config.toml
n_layer = 9
d_model = 160
n_experts = 8
experts_per_token = 2
d_expert = 160
d_shared_expert = 128
activation = "squared_relu"
moe_layers = [1, 2, 3, 4, 5, 6, 7, 8]
router_score = "softmax"
normalize_top_k = true
routed_scale = 1.0
balance_loss = 0.00759
balance_bias = false
router_z_loss = 0.001
shared_expert_gate = true
init_std_router = 0.00711
lr_router = 0.000907
vocab_size = 7755
norm = "rmsnorm"
norm_eps = 1e-06
tie_embeddings = "early"
optimizer = "soap_variant"
lr = 0.00455
beta1 = 0.95
beta2 = 0.99
grad_clip = 1.0
batch_tokens = 65536
seq_len = 512
train_tokens = 453600000
steps = 6922
dataset = "wikipedia_en"
Below are experts of layer 2 (counted from 0) of a mixture-of-experts language model. Rows are named router (the router's row for the expert), up (a neuron's input weights, with its number) and show model dimensions 40-79. Each number is 128 + 32 x the weight over its row's rms, rounded and kept within 0 to 255. Numbers have three digits each.
Before each expert's rows: a language model's description of what the expert responds to. This comes from a sample of Wikipedia text that the model never trained on.

# expert 7
It responds to: First pieces of capitalized names or words after a space, such as Bur, Dur, P, St, V, Ch, plus coordinate markers.
router:170083099110139092075129111115140104150142119044072144115084143113142091232192108121141171136132112056169123173138087132
up0:139155163087166106158027141083091139102104105102132113179099085148137108127119128099148106106174133164130180126076108124
up1:141064138161108145097160124107186136142080124078107140150137157163104086029167136131078137177119168103116165162077129182
up2:120082135128124132138149106159125120180112156086058140116159122150153090095106115148135164159048084118139181126139140147
up3:075077097072079126176167127144143143122191103145111154152106160157203065145082112170150119097186089123142135132139074133
up4:121113135162151147111155173063136117147108170129183115120067136135093145096134170137136114105114142097160113127121073135
up5:109092124177113145181112087097118109083139055168120055135183162120107139164118163151105158136067088089108127164123149137
up6:152161142122095101159106115121119134174109085170128138109078199084137094187127118202120120150176114097123145119123148161
up7:106154125131123122204184094114106109152169152091078143152138118160111103178140103183130156116158157135145129143100114175
up8:138100134159175151143138119151152192131086150173129064170107198131099186113151206119131136164182109148149151152092146139
up9:093094110111150093099105157101125130156110200141116101089125138106110080132153071149178244151180159058141105131135113116
up10:160193117078198105116171125121098183144163158083132152124091135131147088188096179130121208124083122080161178130087137129
up11:111135148102136135078051116146141115169151157163102103142108077080180151133069121139169129125141107062123131102134135161
up12:192116127093114105114068178112064139184105127054110110110149146095128077177171133087201120125177073135150163105167096170
up13:066088186174147095180122116145129111156133130120117141144170214128073078087163127099107137177197132103128149122158089160
up14:081082140109129091126155092106128161196154153123100155073063118177090157115069126111144139163148166043113126141119168115
up15:180054156122179113095162144153176181121110140081141140165069163119112094185128176120097160095138130127101076168179123142
up16:226174174102136092120181089101159102169116105053107130165087162140121105184154089135176168094093078169123166175136154115
up17:132163132126100178159113123103131090136092112059102150109121114098101135103096154109115148159082115182136163109168147203
up18:161131123114111173114129088166150125084155133122087178108071123122149155091148116152175115078167169131068057127147117111
up19:139098089112103082130150162123121113142194132114183092132136087097159085113140035153125124113132059112179173180130134161
up20:180042162098162103123081132111086167063118150167141070136116161187133145173125117131104114089143118146141109123116135150
up21:167138118175085159153085074121108146108095210115072090092123120058218172165175183117079154128140036164120132107106116196
up22:145143079117115172079094126155161157080133131091124084115111209137155144168143093165102143173111133115127137099174162103
up23:097075131095119093114103088149129113216208157126072138118135117156176091133127090073122099116170061134171151174124200159
up24:074112130136147128108111091101196215150100139135095142085180052155121167155175133139145118181109179159135136114112098151
up25:135109133113132103104141155177115171141117115083086123111083158092144070193116187123093147071148195128117140084093119188
up26:207180129075160162111142114107188097089139120126093147093128084128143132063106071121103076154084118084053089055107150142
up27:113141079125104082078104115110152074150169143164109132078149102087192099141111071144073161174129136097144185110103046185
up28:148119139117191148094123141164133181155158110108168131113110087160139148178137106139140144129175190083125161150165100166
up29:162104135126104158061127087122134087135149122147133082092139110139141158111128082127111075170080163082121138070189081122
up30:185217084146107117130134163074149100146139167171183118116136098122065124156069152120168158115126133096165160148129166149
up31:099128125115190120076071074092179112106183092089133108149184117082150099143107154141093078158102118138071081181096057129
up32:131139092148130092048135099122136144188136176109091111141075075135162142144108143110063063145127182083098103151115127132
up33:110171133079103120161081185143136145155158147143155112146102130137112147141133134090127198116117125180104186119127105124
up34:115120122120097168139138159084167070090111137135122183100088157188118167123108118171117155136150130150218135075127126134
up35:150080171111095084099103068166130120083135064133057156145133156142136101149123107094128115118096154157108117158146092094

# expert 0
It responds to: Line breaks and sentence-opening tokens, especially after "may refer to:" on disambiguation pages, plus heading markers, quotes and words like was, In, He.
router:168093132116166104118151149081122077100146125052089133126116110131090139070123119103111102130070158092138126113162093101
up0:193178169113175119054095093083193130112172037091173131104129150115119156147128145167136144113076130083141085137131196129
up1:103115151152100127166162130143111112135101104104067087106106119169167141191173055105202139178093137166150102119161113171
up2:126072089087136132080141148116103172073135185092105152150131140132085111114175110148146105127122211140168144130126099116
up3:111198152167074166094140164160146140143135113150097140088112128123122171117072123130152167119140136187086107198152127122
up4:126082168135143114128128134100066056112092113164142116150098077165098172122143076125116104172128140167082159163079114080
up5:151086082090169147108146115112052154128132146074135126140148152134118117129161083192113074108160159132138147092145189085
up6:189104098082188080089130145117087140114156119149118143142123143115082135089154153146128128146122137078163179100170094148
up7:100116138048147083196130137048101147116063160094148087130134124175118147121142126116124147129170155191178049166127122108
up8:114084117138137132097179152110153141102147091136168046142094121121127136145130137105108107095174128121124173091080132156
up9:148138162134154125096154105120095087080148146115135128111151155131193152081174131101138136119149135163145105122111153126
up10:065106138137079110166116075123120138124165170129098121127143171152137103083123183150096142165158137147169130185104085128
up11:111104123129115134133169141137098117135105132127169159104181114177098133156141071087098105088104152162050141120162095135
up12:165175143117149138140111139135101070070138113083087139151127186112134124107152102142115126182125148082122096158092102183
up13:150157116150116141157160136143116087049193088099077144100122138117143154109114096136083109135068169114129170182116085089
up14:103133145102211090144168226066094059139092122104165106126125102144123086123182119119124098089160149123108087135154149129
up15:120159127113084160164113109136134175192156074117093203124116139085150128086130172155123068125100090070129130128116120168
up16:115137108051118159099111115113142105087123155165039122190119123123134178081098141142057158153056159142070159105095089093
up17:158200135089103093108120089126101144076055123066142144142181109110079127066087125111103116122108131146089127082102183096
up18:134152128078185163180124123101120114120130093095057073109097109082114108160145114107116208122129124157148097101172118064
up19:115131127082093165124112148134098186147149078100136128079096143162038155169127108097137082171116166146174120103146122111
up20:127113179113120103148122190116175121109079102105169118153141123224087161125082132188135101138100147094126148118082113164
up21:153081116142181143095152085057119125184116081125153124113094115134183122098064072079132086045080165090138076112095149150
up22:112147153134160137052141082110138179159076078152065154104092117138118170158148151114153111091124149113110140157100147152
up23:129097083150105148140135146106114157112132167116142141133116162121124154097097149135125159135079169147114117112072111157
up24:139148126097106178152096121120081171072136161126147063155132118056070132096112163121133115111116144140115141082119091081
up25:202150152174120133125163160065138092105104167129046179167111112154142138127066074141140118174104120131104092180113105139
up26:127161115091158096148168194116091116104164138128152141153139088181097138161118173159092175087093121113142123144133087145
up27:169092122133109116174182134170157078194155107089089193081103130150107153120085119113129122168086129096116092130098070142
up28:115137135089056134133134089104120141083138123056180179175140101082131099110091111155150113173130099113089124149176106087
up29:165150144136062185153188091147093108104138132135163091141157170126091165099147128136109157078145138194170091125131120119
up30:122088124112151140143150149078101087146133093117129059072120114139136104139144124097053067129092108103098157139106090163
up31:181105188142128092092180092135087125126128135171112165100115098170147194111097108183089058117091116150122134139111193088
up32:145141101135142088066126110134092152157131091119107096128097207110108161139160135119187134117106137085155115082158119168
up33:149160125079098074093169111161127160068095176122123075152090056126161154110080145112116136067138195183142121135129154159
up34:154162122135132099116159190066139111100139136104032150103085154097157129198170153128061089137101072070110103130129077150
up35:111068116124092133111142167104123128120085128044105111133092098132125175130116141095112096146098176114172113135169064084

# expert 3
It responds to: Final parts of names of people, places and organizations, such as Cleveland, Wilson, City, Cape, University, York, US, plus possessive 's.
router:135152115115131112078170085107080098152125111116134096116093113117138114118153106113117095141198115139158060211123169140
up0:088118108096146155161191195186087171126101129087185143054122101075113114146156119115111096147114141156125136113157200176
up1:128133154098114121117145153130082125113137138104143115106140169090139135172117130145163132098106069169156041176189109128
up2:118127171118093151167125112139113146158105113138097112107159141153146078109077046137156130157156166171119063175128095136
up3:113166109079124164090080179132131053084089107110104157114142064182119089073123170148131125147131128089140095097096172082
up4:148224142121168128133109151132108121137157155132111108128080153085102118158137176132147101129119201084142180140130146139
up5:117117126101093089140133175114086119103110136126076163143098103096122123124193100149119136078165123090126117169128109099
up6:042129136074051126069185051090081118169115151073177086158139160175143084129114193105096128129124124168098103152179115129
up7:108099103099161160120124100080144097132106048114143179126157091093164115127137079160099091131162172154171121108090151087
up8:142158062172114150121134152149090131095129136156139106068143175121065154141180117106147150156125133117181094075110075149
up9:112137095097107145078138088119148126093101133090158183110166140135113091113113127187139119052139143096147110133118104114
up10:128172160111132132143146141127142079104152151111104133170105156126105151102122090132109099139181137137161143043178141119
up11:093075125092073115085096171120113072144102178146145044103102131138150097117118142188114118116133137126114120122094128110
up12:111171143140067174114064151062077214109167142100092161120145124123140088090118117184120099124104093151146128114102151119
up13:132112077154136130154128121080114169141107123117184111191163166100173107123135183137098146148057144112128185116133117112
up14:140104141113139094141160186110157177188183169136122204144127180139089140165138148147091134137157085124142174132055077119
up15:121170178147094106150133089143127072126138131144093164177031122120105100118080109148107129102125149120191150155165122125
up16:148164157118091141157122128099114077141180162082121147139073112165104119144085173154157147102157109106150152193066120082
up17:149137111101140170114131097115108140115144095140043172136132137129122156182057109117159099053132096128101135148117140119
up18:150156132084194098131120094146124091101159082108080172200105158132136135163149132112181098101134130083071157127140138126
up19:077183154131135155101177141104144161127154107149103133128181127113119140067180111190073160136107039132145150144168114096
up20:024149136123141140114049179112105073085150093081124123113074077160143073128088109169192128109167152154123170138108106100
up21:065087115191121075108114117130103102156125104149095088146168147104196152152099134161072157095144183092159081159120150150
up22:097143140098160126099115137085114159105157099081162185134126077156083072160175077182081099171112123149198145177122123117
up23:093081134128095139170145155090097149106098118170059190166151154084139177106151074092137111124132097158115109126110087107
up24:151172088126074101102120161056140117190140166162091100096147108156141101093095071150167115126150070141132143075105127161
up25:171151116098096126105121135078058089067111106138164093097089147173141112134122124190115088117164145188168130133188142104
up26:103121123180114197131104133122127095134151097095094151085070135160100112098067115139204138135187114137167096126114116148
up27:126145147073121085151128168137068154081105110149133104097076181078139140080132152198072107136105136084156146059144142117
up28:117171137092054149141120130160145133115146100113118101181116144079118107096093100125117092143136110136143076093131042082
up29:128091097154057138189175101147166113173221160212147127140110119078113149150160112138121118170115129125120097134169072142
up30:119055123137163199102134124076139090095108118089139074153161113144071152167135153121103133149149108101187086153099092164
up31:145110125095143144176123083131144115129183111149125153100147105163114128188121122144126065167114149157149154157164095092
up32:145161151111144137154159125122115119121125130144089158121093110132167074088103106142127097114109064136172138089147131151
up33:163088125195189142150149102151140130087138074132159078125141115154142160172141121195141127155156114116130187189104147140
up34:126085115173136126152127134182102169183167166129160125095114078153124086108158126144093072148100151117058110063134141075
up35:125159127164168088098104126157148132160140176120224116120119157116130134165134096092152140127141121162064055118141131141

# expert 1
It responds to: Word pieces inside longer words and names, after a capital-letter start, such as er, ic, ar, os, in leap, Peierls, Molchanov.
router:143142098085136120127167095084060107153146177126130147095100102120160122129169099091135108133125144150141102168112068168
up0:133141126089124124149131127143108148138101159159062147063134081116124152120152136158080094133121033122147107174097132117
up1:154108096076100129169142099134127142133163136189150136137105101150162109130136130156141099178118182139130116121139074129
up2:155149105178193153109174164186163093124166161142135126088175128121114143178113099136112100132140110141092101118093142055
up3:115149125141138115138162101103143121148183181185106166090129132089138073126111174158164121141143150128146176159128114136
up4:183082146119126116082114115185081149080169120141147090149178103090143141135142179116164153101130102130147121081133117104
up5:106143147174135111090202136138122123092138180159117187107108128140150119134182127089107107147143141116169098103074149073
up6:081103123160094162153105135078118137132123133114116088073196112133140125163097150135081146125162160138117116116196147093
up7:180152064153069110157226185095083078126162143082177121145106078152152062152132082090129089108149140144095143098162164170
up8:128098149129065153152159103192186072194075152162061119123140145114107086177155139102171124118107108106143093115140106077
up9:070189098182143079167109149153132090134108140098170116117170094188152151134168103201175128207133158120160121159124167105
up10:100126083143112111069177124127149149133120184107132108127118127165113122113146113116133122133118153183135121100139163092
up11:085065132144137108153098134130089089127076129108097129126116143135161129146119142111124109095087148094076212122093173154
up12:090160091089122201075130065148116156170116154073142122075128178040128129155171090094192122127150104174118067136152176156
up13:159164119101118133100156124124098113152061101164045111128101108137163132115089064127183101092126132133152146087137132085
up14:186139191173144133124089132131113154099145121179078193058170102139142100125160095122085109151129162171111103077133068218
up15:148090095081122194083107140156119119160150157220071110146139127096127125163123060159134087124107117136173164143109091120
up16:103123091115065140131133089098172061077147122142135132154134153164143090078147163147101107179147192128113120034140163110
up17:144159192125160126095150190173152135179136145081153108117131110078134128110119140106168125157165168145113118164142097143
up18:119182103170088104123133149139115126148069087146181163205091128112182075089138101105166170122141117145133163183118128140
up19:112118084117124146148067203072089110156132148173103138098162104112117150144128148042105162085110157141067130137124114114
up20:092146105096123108148135187143078145116131165154148179130081154112099123126145177121138113147172108115184140131168076089
up21:174102140134105062119095160134158140145113128159162187142113134171192133155099121142111125093087098128100125162109126113
up22:144178176191164146119053092101139141145134082181138159139071157167085141071181152099113110210132134101128138122165129149
up23:061121143141171144118166090145099120102198157096168106114199145123150093192067152169131171142156150130144101157131108122
up24:159111113088129143086141160169140160173144098171131053088135083132116114106137127129159132142163182115111137108111179110
up25:084119111105156093138150126110135147125141149162143155081131161118196103134133129068139113132158095149107158198086146100
up26:135125091161159167103163131120118117090117124145141168130135087173108132095120134087149138157086120111185132108083159168
up27:098129111104123113086140119165101107212104132126122117112076149125108189058177158085169139128146167162127133162182122199
up28:144105147089106093128175165146137108075141154121183139110132133131103105104110157114116146124153129106131108129127150195
up29:105198120154095117122145100106114133107112167138122078118081111132134124110115100137154119187200121145100072159147180159
up30:146130089128110106161102144136112150066131195185124135140128116115128074131073091144171142163141153212137160148134174149
up31:134133160132164132210082135120104130140102143137115114188143077130156108128140164172098096167110104107093109133089132105
up32:112130166152148165137068078133146142148119129148122112131093151113073097141106125137128088145210166144135085074098134112
up33:118132188094111150143112104142129123140049147099099138097132073091168160103193133103127059100137091074160112141148132165
up34:102130129081111111112107114154131085090106150105127132088095081155154076121157137183070159157137132111147142134162116113
up35:132104133128138147081131181123127111126125109078134133118141117114132145180167170142106097139143147110216123105144139140

# expert 5
It responds to: Articles and possessives like the, a, his, and the adjective or noun right after them, such as primary, specific, final, time.
router:156080116124104119147105114121096061081162082114105036093097123093129147116128149104084137087192114106123104141133081145
up0:169089085090148069100095122140087102159131157188104175103170135051171132211162102062132091068114128111185145188127163161
up1:120118162082144139123152077056083119114137135103114128165160096186132078161099146089146159088166189109121123167160088053
up2:090096072130096140129074125160136166113096166215117126175075132171092148147132159183156095155145129142115093126121153150
up3:139110074155122097138150152160101073148156119124112093095102133174160075127127146186084124118164092070125136132132100093
up4:150101083131099172167065112111113131108160120117157139126165162101136132163141083149046092123104125143183119154127148166
up5:099150111155127102118093093137133079145145149153130177061085129103118157128176142149128119132132162145085118151087095143
up6:119150080157130131146125071183144122129129110140139144117114098105125117111068232145140168102131085057108128104140142159
up7:103120151134151082135118125100176090082108154168089064110112146178107135152179101150142093130146121209114106123127153099
up8:113174131103124124129119115192071169097099106144146143052183088176154156146131202148153101126135106141114120171166146085
up9:098128196189167168184151128076099147082155100098121117140147121153136141093154098097150200092105165081147168152146177140
up10:120121094166150168123147157032093084082120164170151163100128128084169177096131098085156183146143093107105107119101164147
up11:125106138140137134058059081167063077107110166090125110178080119131104104076152139152079150111173124150138105182145108104
up12:165157104062101107118140179130094169201114150118178095095144105121080156109114180140143150155154169146180126086093131196
up13:133085163099162134086085101116108157111139155102141161153113161134156086147092177187172156119141041100144105185125138080
up14:123102142130120129100104116136116091151106117118132127102217166151101154135097072089164169089129131149124138204101111145
up15:144087028179100169149171091128124118167141129155112131057160124160103125125152132138083177125098188170135169095184087158
up16:096117122123115119133151117121178087134131158079088103164130103122057071123144103129135104110166084142109162136114121112
up17:104112107140176113171104079101170071106126124167142126139134126074156097130147125062175097136117124136091118159115113163
up18:124128119147130103121120190131146076130171102111139101146141187142150102071104083101127168129079083118139120121133108099
up19:145085120111088111125122088127095130095157093136100117068112105111161196171146186158134159160126150172090092114108096114
up20:134163067138187186079109091141062135120179148113179112112167173108096084135126187160127094137138127095137096182131125144
up21:188136138179197124114102128138139038193101132167105163145118168080066163141117123052146161116141137139172121123115147130
up22:098133103099151147164122158112103116055111156128156114145108118159154130145136179095079105098117150048101135114146135133
up23:172119097098129136102141090156189125115138161169088148108133108131088145145115119118155117057103116129135103114135158099
up24:165121156142108132141116121086180044126142136131150148185136072137154141117176134125110099158159158104134115167191080203
up25:158139128130158153120101163185200129111077144133057097164138127124108118077119140155106094131136099159116125097101130206
up26:175138096127200154163075106165079181151140114107186118181103096139096179108146161144069169102109112138164203103111166134
up27:121123081109142171142104078120129131122134095110144097070157061130154121083167119144128056113119164092191126101155103123
up28:108153097085126108149147125097096152123107109096115117085157102159165179128115070089124113126180126111093091148162096115
up29:148052098143138169067134144081141145115095109129162082175120130139213177096108067108135107111132138152163112109144155165
up30:194149098137105134124143161147104156115136141154155104166145115127132160139148089176099132142105205115147175095092213160
up31:119150118161154135165138151084101085148127101142070090091115124134125091095158149132107056122129194089123103104168111177
up32:160138086094151183152169105090119063108144096152154092087113065137186078135099085135129167134121162169141138154102074079
up33:161105141130162133123118202084151060147099148099109156138080043078112122126083188127138127171118132116072115128150102165
up34:105173114115129115159158076134136083128178123133104148116059178039125087166148153124106156124145125111148112135156107141
up35:113117135130070098064140163139098146122104108119174094132100068059129123125100145078114104102156159141134133153100147109

# expert 4
It responds to: Function words and punctuation after a verb or noun within running sentences, such as with, on, by, and, of, comma, period.
router:163114117104157107094165135092112120083118188176080144038124124111128106131120137089082098112110118169190106143086148154
up0:032116116086173140173170082114188119143118121087062140185121157175130078136033133098144083152148147116119137153112087117
up1:107136188112088109127156136163118131152135113149084112117139132122100170150170091131121115113095147128078130136093146126
up2:110104122105172098191115094122118081141127035150125125085138192149149130124102159125144165130129160109122123092082156118
up3:156084112160086137133150106110091088184107127104165118140101150131085130152069182150104132046111139128134146105123156132
up4:126134131110134169140147054175117092148148114131074158100088099111168130098128127151126083163073189100132165118175127107
up5:111126126157127054143074140097071152109104186146142107112107114132166160166068157163099132098132202116093125072138123167
up6:147155099096160053183098109118145067103150133127104089103085176148118176137084092086146144135088140179098119147124150112
up7:190145082142127183144240198143120117131108149158085109112090052126178097097110130127168148092061163141115105113122147129
up8:157128112139150144094141136124115159171128133183170104144121144125132171043133113194110123153110129117150207100135124073
up9:164138158149215142116141144118100152104066122132112142153126140138070212088120167161165112082135155084123179108117124171
up10:150104052134118143134118115150196139105088115109106112147114133202120160130153041147135116087196150138154150153120110120
up11:129107150120143150105120127111108092193096106093175169086084092088174123125115095109076121094125094085149140101171202158
up12:169180097165180108096054067172151123097097100136072148002141122152111127148099150107163096105122111122199160133127091153
up13:087127146116110124153134147128173113136150152126100148176134146089125076102082112150091148164153146125174161175139112112
up14:132149109133143086115107117122072120064157132132134141092170207118123106087122197088087118047129128184170101134110158154
up15:130115143164015170097156106053102149163087112100121150127123157054122142152098113124175135178128108126118119144163110137
up16:148089159113159130090060137112188127143191139151102097063172148127159125153127108122075098141125054167134102093103099175
up17:116119104094114166153125069125134106116174131194085161097116092105158205154117130106158142164103161110118062128136110156
up18:095170103112125160121133110090139135135091123131117127085060207146117088107144137162159138154163097084149187185107155112
up19:144157111065166132106198154157158124116163185169125122077109128111122099088117150112154190172122135112188124166117130076
up20:100186140115160132150112120161121177065139157117080119118183179108077106090178165178128128127132108157149104121067123123
up21:142083115101124155134168101154140127212217118187154100089151084186152113126171090134092131096067124063094113123112070127
up22:159167155087136132192096123117148131104162142111103123146133207167123117185129121092132115158127107148106081169155139160
up23:176126129153128150094083079109117153137133144149116183117172139118061110127139124133182164178121107154145118122051119190
up24:122036107127104147146181097129128125190162079174144130107183121088133130077144124145120100058088132128164162059192122102
up25:112134164109168192036160109092106175146112107155118105126175110130101106159145175169177087099176122170107087137114091114
up26:145113095096072131122099105137105097147126161156159136048092186152115169155087119104158128102122136158142107105152076105
up27:098100119159148181081129072137175158112168076168091116125122158154082087082110122132136058206176128151126059167117129146
up28:125129066151144104068090120148150125061120085108137090138115173123145184132133105133113114066083117166140070176095172075
up29:093137097179134129150116114089186104150117118168124095199099129157155047142144133143170136083102099126135084130109160184
up30:110167141188106112062196073089101177147147180101164095123092134168109166135103122136156144098109132124092106104136115135
up31:178165147129063048151114127151088141147097144110128132089093115060107124125111139087116184119101157133089139099206156127
up32:103134093134085070179157097050150037187069141090153123160064124123153198094098080141147104123144178115111140182131071157
up33:104102106159152167086113106124114136134147140129154134096132130100179107112136160122143138198189209163106176135185138116
up34:158135200140124229081156067180103106133106088141140172167127129141052146101080158090156114150127098116099144104174064136
up35:111158111197123091148081106124037153117076119129176130130094125136080113168109124122129126087142128081097139148101164097

# expert 6
It responds to: Dashes starting list items after line breaks, slashes, pipes, open parentheses, and joining words like and, in, or in infobox-style lists.
router:119133103072106125081112129086134142094160076077123116111141054102148141132155114135033101156120168134125171159147118142
up0:076079114088089143117115116078136122106137140079111130079126091122101088139166046118117131203124138166134120132115138107
up1:122085111175154092139141207108128102095119113165062113156118144129111153181116081130165141129145132067125167135072132118
up2:128138176076101116149173140035196151092105155161121088115133145146157115086141095091145170161119145117117135111180101084
up3:144179166108144099121155135163151113174162182158120108167135112166165079101117171148147125149074112170129143164135086139
up4:152109115094184063131144144107140150152144137115184104101163148111146156150066155151120110110134170143143135169145107183
up5:103147112134141128118127159140104196113117054148100096092167120177110101084161127133098064097144144166084160135174195117
up6:131106120129116113089206119138144070170091093133102124105101128157132079145125133098095079148101094158122099097061130155
up7:132110083162108177168170133145130103163136081180137147083203148093145103121090134132083008160159114135112111167124170118
up8:117139072139111088097125115151114188102163121170103172103117137111087171128103092100154171137150142097149099157146150165
up9:127087099140103157127061133140155123172132111114099094121193106150133127153130149098136097135168130177159115091157118055
up10:139093108164108143064115089127120098151156162178052147134117162117149124101118133157071080093151093125172079110124164090
up11:124110150129080102112165197142121108127165119122178148153118105051147108173122100073158086081100156153103152089199108183
up12:146103128106087118155135113097124143136144158116077134161165124056128146108139143122177114133093137096117140102141064165
up13:154089123115188129104150149111136163119142119178107133075123123139189191178169130125108145175098099120139136109191169141
up14:115138120099088144125072106135122110085243162133130121126115135105120122129116116090087110103083116099117140164131138185
up15:097096141117124186121182154041142100111148075125129144111114103116136145164138221095131105121144156092101157083149162152
up16:058132105132091109143147113110110072122169109051108148091115109137068150172135097089103130147133116112110098154116112161
up17:135141106109146095142164137131111148159210135147106139119115182116136110183143086179086078160136172159175146133147111078
up18:099141130115112145182084151074138085082090064131119181145104096146104134074144072151133125114129142145131112187155096093
up19:148171150148131145161116116117148088127146144121120131109052078106097167155059113096104114110098120154155149140140116070
up20:120144135099113126123192138116111124085163155121088105152114142195057103132068116124109114134135136151110101138153081081
up21:155109128146087138138116129140125130117088123160176140100127132149130106154146133120143117092174073121056184170095128083
up22:091143120133117126106152137119091151154109103101135139108141095122158164157165051132155091095077097129131119105126134104
up23:163110111053118107148148108099168143140138132153124126099118125115125150133170156138183098122124103132165173070135090109
up24:130176155113149046117148155091130139109171179123095128141165139119123142136108085114097114149127128164155147197131109131
up25:114188172092177116120118199129148134097162139118178098186108101085098183069150124125179165118095162164125098117117136113
up26:110184125129100111086148167171140154091193096108132171157127102082119082138074116118168103141123170151116139159171160106
up27:134132149088123148137083105181091080111102171139088140134149107138133153142120098165124125113167182145155154119150138208
up28:107101150108147093114133106197132165114135090160112151137126185132185157133110167156148140136113037117148094149163102169
up29:129128170115094138144134188108162120093151116154151128137141182157079153128135115115125083092137163075137145145198051061
up30:115107074105171150167085155075189065093206163181174172074123137152106111148111143131104136119133115083139152177065075078
up31:111122145158155085153109087110102188085113088056125069118185086074126119173179143104095107142101175088094117178166159217
up32:121124181097104130128102119146136140125154119175152110139089138139056138134112099146141141115148111114135110114114120066
up33:140147081154208137171124147127122141103166085146130067129152098165065115151099146138120134139099124127118140105155106086
up34:104119109135106138150116110119110119133096153139080166147138095054100177110162113155110167146089120116160144134088129139
up35:156161108111068146138062081099107105129142148122166205172108103123166150153139192094110148056128145101099203142167076138

# expert 2
It responds to: Pipe separators and digits in wiki tables and numbered lists, such as | between cells, 2, 26, 500, and ordinal th.
router:210102074103108114119131129147097096151130119087116110155117101143122119146127073107115166095146127131172141131116118110
up0:118108124091118181154180094078153107101125066145108085156114104155136165117120081125119104181101173166151150115120098102
up1:106119115208125081127153159171125140108040120154121106209129086194132086147114074129116141151118153129140074119074113131
up2:118126115088147166095130115153151106114086099136126163134120172127087082126138129091087113091065122092081126086103107141
up3:102140100152037073146112129111121127147136113149092112136150129126144185173126088056116125127175146124172109134170100116
up4:138187085086077144128102097110100094075129156154120161080111097136108092080180176094097100080134090122112116182150111109
up5:160135098109161158114126103180135157115148136127141138103113115110155071160140139094117150125119117115153134177087126100
up6:082141144127151081123142132109114086097141109109111153115104152121166131124090138124170131093083150183141105099123130087
up7:079131185112131110158130147112149117130140089160140117085124130115077198120149137183084104152139152181102134124120095086
up8:180131131186151102162156159121138113130118095175151108192148112170108153078181117127158154171152155171147163189158135122
up9:090076135156146111132054120160050114169171146159155067218124137082168111118088153123131076163163131100133142105134161149
up10:117080064124080104116105170117134159087071101130071104125079165140144110125110106129087073128166155103122147173142170123
up11:159137169215121121138158134127113082160102119089123163099130115162127075124111093139144126071188143134093155134137099084
up12:139114134201160116124136130138085125098104173192130111136086176076201168171101104170150148071121175118116117145095125110
up13:108148093092064148144144142117137063152094112050082093152160120150128088176137114148153154123108074101152143152119144142
up14:103072077172130121116150128166117119145153165110142144093078093157172162117101124161136145136162172149181114127127107142
up15:141147114088130104132141090086086198153151103147138135174103158118136121071145109194137151111174101141129179144118158133
up16:152120134177156147110120189095077125132157094137106096152156123114097081129145156090096129115146137150110140105111154120
up17:115073104182102103122141108114101136095136149169178107122077089161174156162123074082141079190139144153161146147089128124
up18:113159192068150153102159117147132135167122156158083076107174115128106155196108133140132084113138086127141167113164098118
up19:117178122125127076117153127104128094123145146093121135169073109192128071059088133089162201132124143107114126188113091125
up20:133168095110114113070116157141180156105169129155093196123104162120132154128149104108134140112131151153185170086107140148
up21:119118149141059123197111161082124100139138146098132103167070092177140148093166148103126150105093119141170078123176091092
up22:189159135165204152069090124136077107152072149119083111075112126147102128153130115168167096102135147130111138158184145100
up23:145145114084080120139117157073127121191157103114137166103158140119129087107139183118173152137116171144148200088146112141
up24:188110144107119150167136143069133042114097144116078126109146130083105104121126145109069117143101144105108132120104128167
up25:212087097122097128108152147180160072182116149147195123109137083183144195112110066118106101139117113131134142101162060054
up26:119143130131103140114136102106118192129183187115126118079148159068104177155130148128126189157117102107160147142119092176
up27:106149091134124137155116136136179108152157174166158157130120136176073130085152104116142125180152147141100081091164098097
up28:140086097144159142120075105097146152124129105169155162089141075151148159173162172156112118133125126088106083134137106122
up29:077115105147131136127166158122111152124139121167133137135103160100118095119085041097129155160137140093093136146135113133
up30:151089134105132113135138183127150163153112109150166137125145157163190137119128148143115094152116088078130117114132165110
up31:144105179128107131099075200118156163132121137114080137168161096136106146137190149125146111112103159150080129144101134204
up32:094171124066137143165127158135123187133127121123116125116096116111088117159155111095126150120160147106131142174118134107
up33:192130145152167132063148115111152162183168121168152059104180103149090123059082107133127134132076071064143111113118067143
up34:105186130109112138094120132148058088187076127085154122123092106131203136102127110112156208142088118097104114108184122140
up35:100218144107128121104126189128108134163058111152137157159129090113160161090084148134149127077102126108138166096184158167